Weights of a small mixture-of-experts language model, trained from scratch on English Wikipedia.
Size: 14 layers, width 192.
Experts: 128 experts in each of 13 layers, 48 squared ReGLU neurons an expert, 8 picks a token.
Training: a variant of Muon for the experts, 352M tokens.
Below are experts of layer 4 (counted from 0) of a mixture-of-experts language model. Rows are named router (the router's row for the expert) and show model dimensions 128-191. Each number is 500 + 40 x the weight over its row's rms, rounded and kept within 0 to 999. Numbers have three digits each.
After each expert's rows: "gets" lists some tokens that make up at least twice as much of what it gets as of all text; "comes after" lists some tokens at least twice as common just before its tokens as in all text. This comes from a sample of Wikipedia text that the model never trained on. Tokens count by the router's weight.

# expert 86
router:499515496444495500586500449540534538504496470502566491508524488486517386549495499503524538511475547512600531508565469486533504518480468523454467494559481524471481468523529522529500557550432598
gets: " the", "th", " a", " years", " this", " first"
comes after: " in", " the", " In", "In", " a", " of"

# expert 127
router:456516517524519512513517444527508479479518481514530487510535510534520436480512469529526495518470476493568539478539552477515526579580536553506472405498480471506540471511406578533549563498489511
gets: "z", " the", " British", " German", " French", " American"
comes after: " the", " of", " in", " United", " with", " by"

# expert 52
router:468466516515433451540510405542557518499485425523541517498516568544462410497573485545489501559498539531513516523543544469491570541473531512511435435528493409488455440503479534564534550527404521
gets: "|", " |", "-", "=", ":", " of"
comes after: "\n", " ", " 2", " 4", " 1", " 3"

# expert 34
router:489544505458483497535457494537487522466525443528521492515531475506485396451494427481475520477483523494529527570546514466473549532529537527531459476498527420473477466563523533583525554503394540
gets: "-", "|", "\"", "/", "---|---|---|---|", " which"
comes after: "\n", " ", "|", " /", "/", "8"

# expert 121
router:454555474490497534481497445574498470539446393522532503538518553488497493515563466521505519497518484487529516444542489436521538577567531515512434473522514474511486457490534538565581510532497551
gets: " |", "|", "-", ";", " States", " •"
comes after: "\n", " ", " United", ";", "S", " 0"

# expert 16
router:470494474491461509531519455536530512447547435509561477511542506500549428477549444518496526485461574528539559557551537444530510543523520538502458458543526436497463473528493561559554558522423556
gets: "\n", ".", ",", " was", " has", "|"
comes after: "\n", ".", ")", "|", " =", " which"

# expert 118
router:470489471503525451529502420525534489484546487480539477474572514527549456537532430464548506478458494509566524511592567431493533596535515523479447436493517452482523456528529534529576500489482629
gets: " the", "s", "'", " The", " his", " American"
comes after: "'", " of", " the", " and", " for", " with"

# expert 25
router:468465505465513487450506460511521547463505441487544443490567500476534448514489478495464526503421541488509546475622558493571547518538484491497512481559523435473531455533543529529553566503479530
gets: " ", " 3", " 4", " 2", " 1", " re"
comes after: " |", "|", " MPC", ";", " University", "N"

# expert 45
router:453488459551520466491479407538483503487514415473543470501513474505498406512519409463472532486458524508571505502583538460557484523521498517561480438496527443503461461500478554528541536552450474
gets: " B", " P", " S", " R", " A", " D"
comes after: " |", ",", " (", ";", ":", "/"

# expert 109
router:519531462539430515511526425573534499515506416548542458536569476501544448480576477516476528478439543498521484512506519415530472528533518492515496455529493455499475469530531535558532542543483526
gets: "\n", "==", " \"", " (", "===", " =="
comes after: "\n", ".", "==", " =", " ==", "==="

# expert 122
router:450526484487455465528473415552523472514501480539592463507554498498531476522516478475543510543464523515541547492588557488534490530512492483545446517556533469457482458508503560521540557492426594
gets: " the", " a", " his", " its", " their", " other"
comes after: " of", " with", "'", " and", " to", "."

# expert 43
router:480545495473508479500503495578560489493508370558512506494542461538507458491561453495489498521497526561505572464540524402491542554503541511502490463529561438469510469514496576537542528550473530
gets: " |", ";", " 0;", " 1;", " 1–2;", " 2;"
comes after: " ", " 0", " —", ")", " 1", " 2"

# expert 81
router:494505467493484496479512424557510505473482422517503474515527454535523452482533431536471483540502527543571514505537544456504521539551539539572429527532574440515448474509431533584527601533492553
gets: " |", "|", ";", ":", "-", " to"
comes after: " ", "\n", "==", " —", " Location", " station"

# expert 41
router:455547445507437476488499454535503528503472447516538424517518567462491471510546441548515481512443518542501563541553537423475502552476499543469489504591563451478489442460426571499562503566468603
gets: " and", " he", " which", " it", " that", " It"
comes after: ",", ".", " and", " that", " where", " but"

# expert 79
router:483541449536488469498521442526527527495523428510519466556522506523506425516534455548515552496525523505522542529482558460497541547552447504494469475511531447469500469504530527556537597551469517
gets: "\n", " \"", " (", "-", " '", "==="
comes after: "\n", " |", "==", " =", " ==", "==="

# expert 51
router:484492471476461491499517451553550509466530419494554497530537539480530426454576447510500525480472556518555546575563522448482523548491516541482500488538529445484490450507480564540543571520451571
gets: "\n", ")", " —", "\"", " 0", " Yes"
comes after: " |", "|", ".", " ", ";", "\""

# expert 37
router:458481492534480495521508447496573534464557449532578431537557509501512437507559447538526556540465471540506534496541541479533509562464532515505437468516536477501458450515513534544570533537433567
gets: " the", " The", "The", "the", " by", "="
comes after: " of", " in", " to", " for", " at", " on"

# expert 10
router:463500457530449485509492462553529507475498430506538492522543517521538424510548445505505529461458554534550545528560527427497516573490515524492465469529531435530501464521497566559560562531453547
gets: " |", ",", "\n", ".", " 0", " and"
comes after: " |", " ", " —", " 0", ")", " 1"

# expert 48
router:466525496515451492531516476562540505524544477491540466540489487509541450465477486487537519469494511489518528575546502484552493510483463512564457444542541364538455471514458504542513504518459598
gets: " well", " a", " to", " of", " that", " it"
comes after: " as", " the", " As", " was", " a", " is"

# expert 49
router:459485500481470419522532410536512491467464403496514456436533483478473448499578475435468517469443529526514543489538524481553555520460497456513472475545510422535470481463567508514553536509500528
gets: " 1", " 2", " one", " two", " 4", " 3"
comes after: " |", ":", ";", "|", " and", " "

# expert 69
router:507487467534445507505532483533501502503532462523555450473541470507530401507512450487505480485466542520552500492544530454545479537517475498454482478496501505495512484479477581564514561514478514
gets: " W", " L", " K", " F", " G", " season"
comes after: ",", " in", " to", " (", " and", ";"

# expert 21
router:512511373533483429519533451575507541496504442505546460498476528488522455528575445473475528546456558528552527524508517450539520559496523499514486426485534448491522451533474563529577532517429518
gets: " (", "N", "B", "C", "S", "D"
comes after: " (", " |", " ", " \"", " W", " 0"

# expert 85
router:465513490481430482499475474524556514499483463502517515500527488461569462463529488489508539512432501560521529544560502495511495515494464547480508449578521453521551465553451573515549518536487626
gets: " and", " that", " as", " but", ",", " when"
comes after: ",", ".", " and", " but", " However", " well"

# expert 65
router:469529466463415509497505453557484495454558357489540478485525460489526390494565460550450509502478523520558531535536504503505509510523502515497496451510558437482533467485495534577524548526492542
gets: " —", " 0", " 3", " 4", " 1", " 7"
comes after: " |", ";", "|", " —", " /", " 1"

# expert 23
router:440497472524436450533455424530538505495497362530488467541550488537550496512523426541492563498494529485511542525489502440522512522508454483489449425535505390479492441507534569518554589554469525
gets: "-", "|", " (", " \"", "–", " "
comes after: "\n", " non", " \"", " co", " single", " self"

# expert 53
router:516496441468395453500541511533568504426484502507510503485522445498535397491496427529503478505461510557556524492541536441524504499493541515484436411534525444537447499519500576556515545524405514
gets: " |", " ==", "|", ";", "a", "---|---|---|---|"
comes after: ".", ")", " —", " ", "\"", " 0"

# expert 31
router:456484465491420478557489445531516489493511417499549480464512486547561455496543477486468468476442502514503491471530535505484483576515512507568517472533515407492493453502494542534530540503439533
gets: "\n", "==", "===", "---|---|---|---|", "=", "See"
comes after: "\n", "==", "===", " ==", " ===", "|"

# expert 104
router:490522480539447447513543429523467511501568464486541509533549474509531475498539448471546553528491512496527579482530523470514540541517483559523448471582570412480456477532535565532535509493455539
gets: " a", " an", " of", " his", " the", " her"
comes after: " is", " with", " of", " as", " for", " was"

# expert 117
router:460503513519473501518523461520513494505567459487558557502506497509508503523539466501480497518476539499522555509574529497521509562504534512491441434542563421506516425508544546534523576535451564
gets: " first", " most", " more", " second", " only", " best"
comes after: " the", " a", " and", " is", " most", " an"

# expert 46
router:494525449519468482537511418497488503483542405544505417537555500498537475518536468493486528475460539488511533499481526424519508564471470522505466498543506422500482434499530563517561530493476527
gets: "-", " (", " \"", "===", "==", " The"
comes after: "\n", "\"", " re", " non", " co", " pre"

# expert 75
router:464516460480544508473541416604499460415493417547558439517522503474545474543543453475508543479440572523503564503499538410543514518510494491471501497495576456484468502513500532532563552568498556
gets: "\n", " re", " al", " non", " sub", " Al"
comes after: " |", ")", ".", "---|---|---|---|", "a", "\""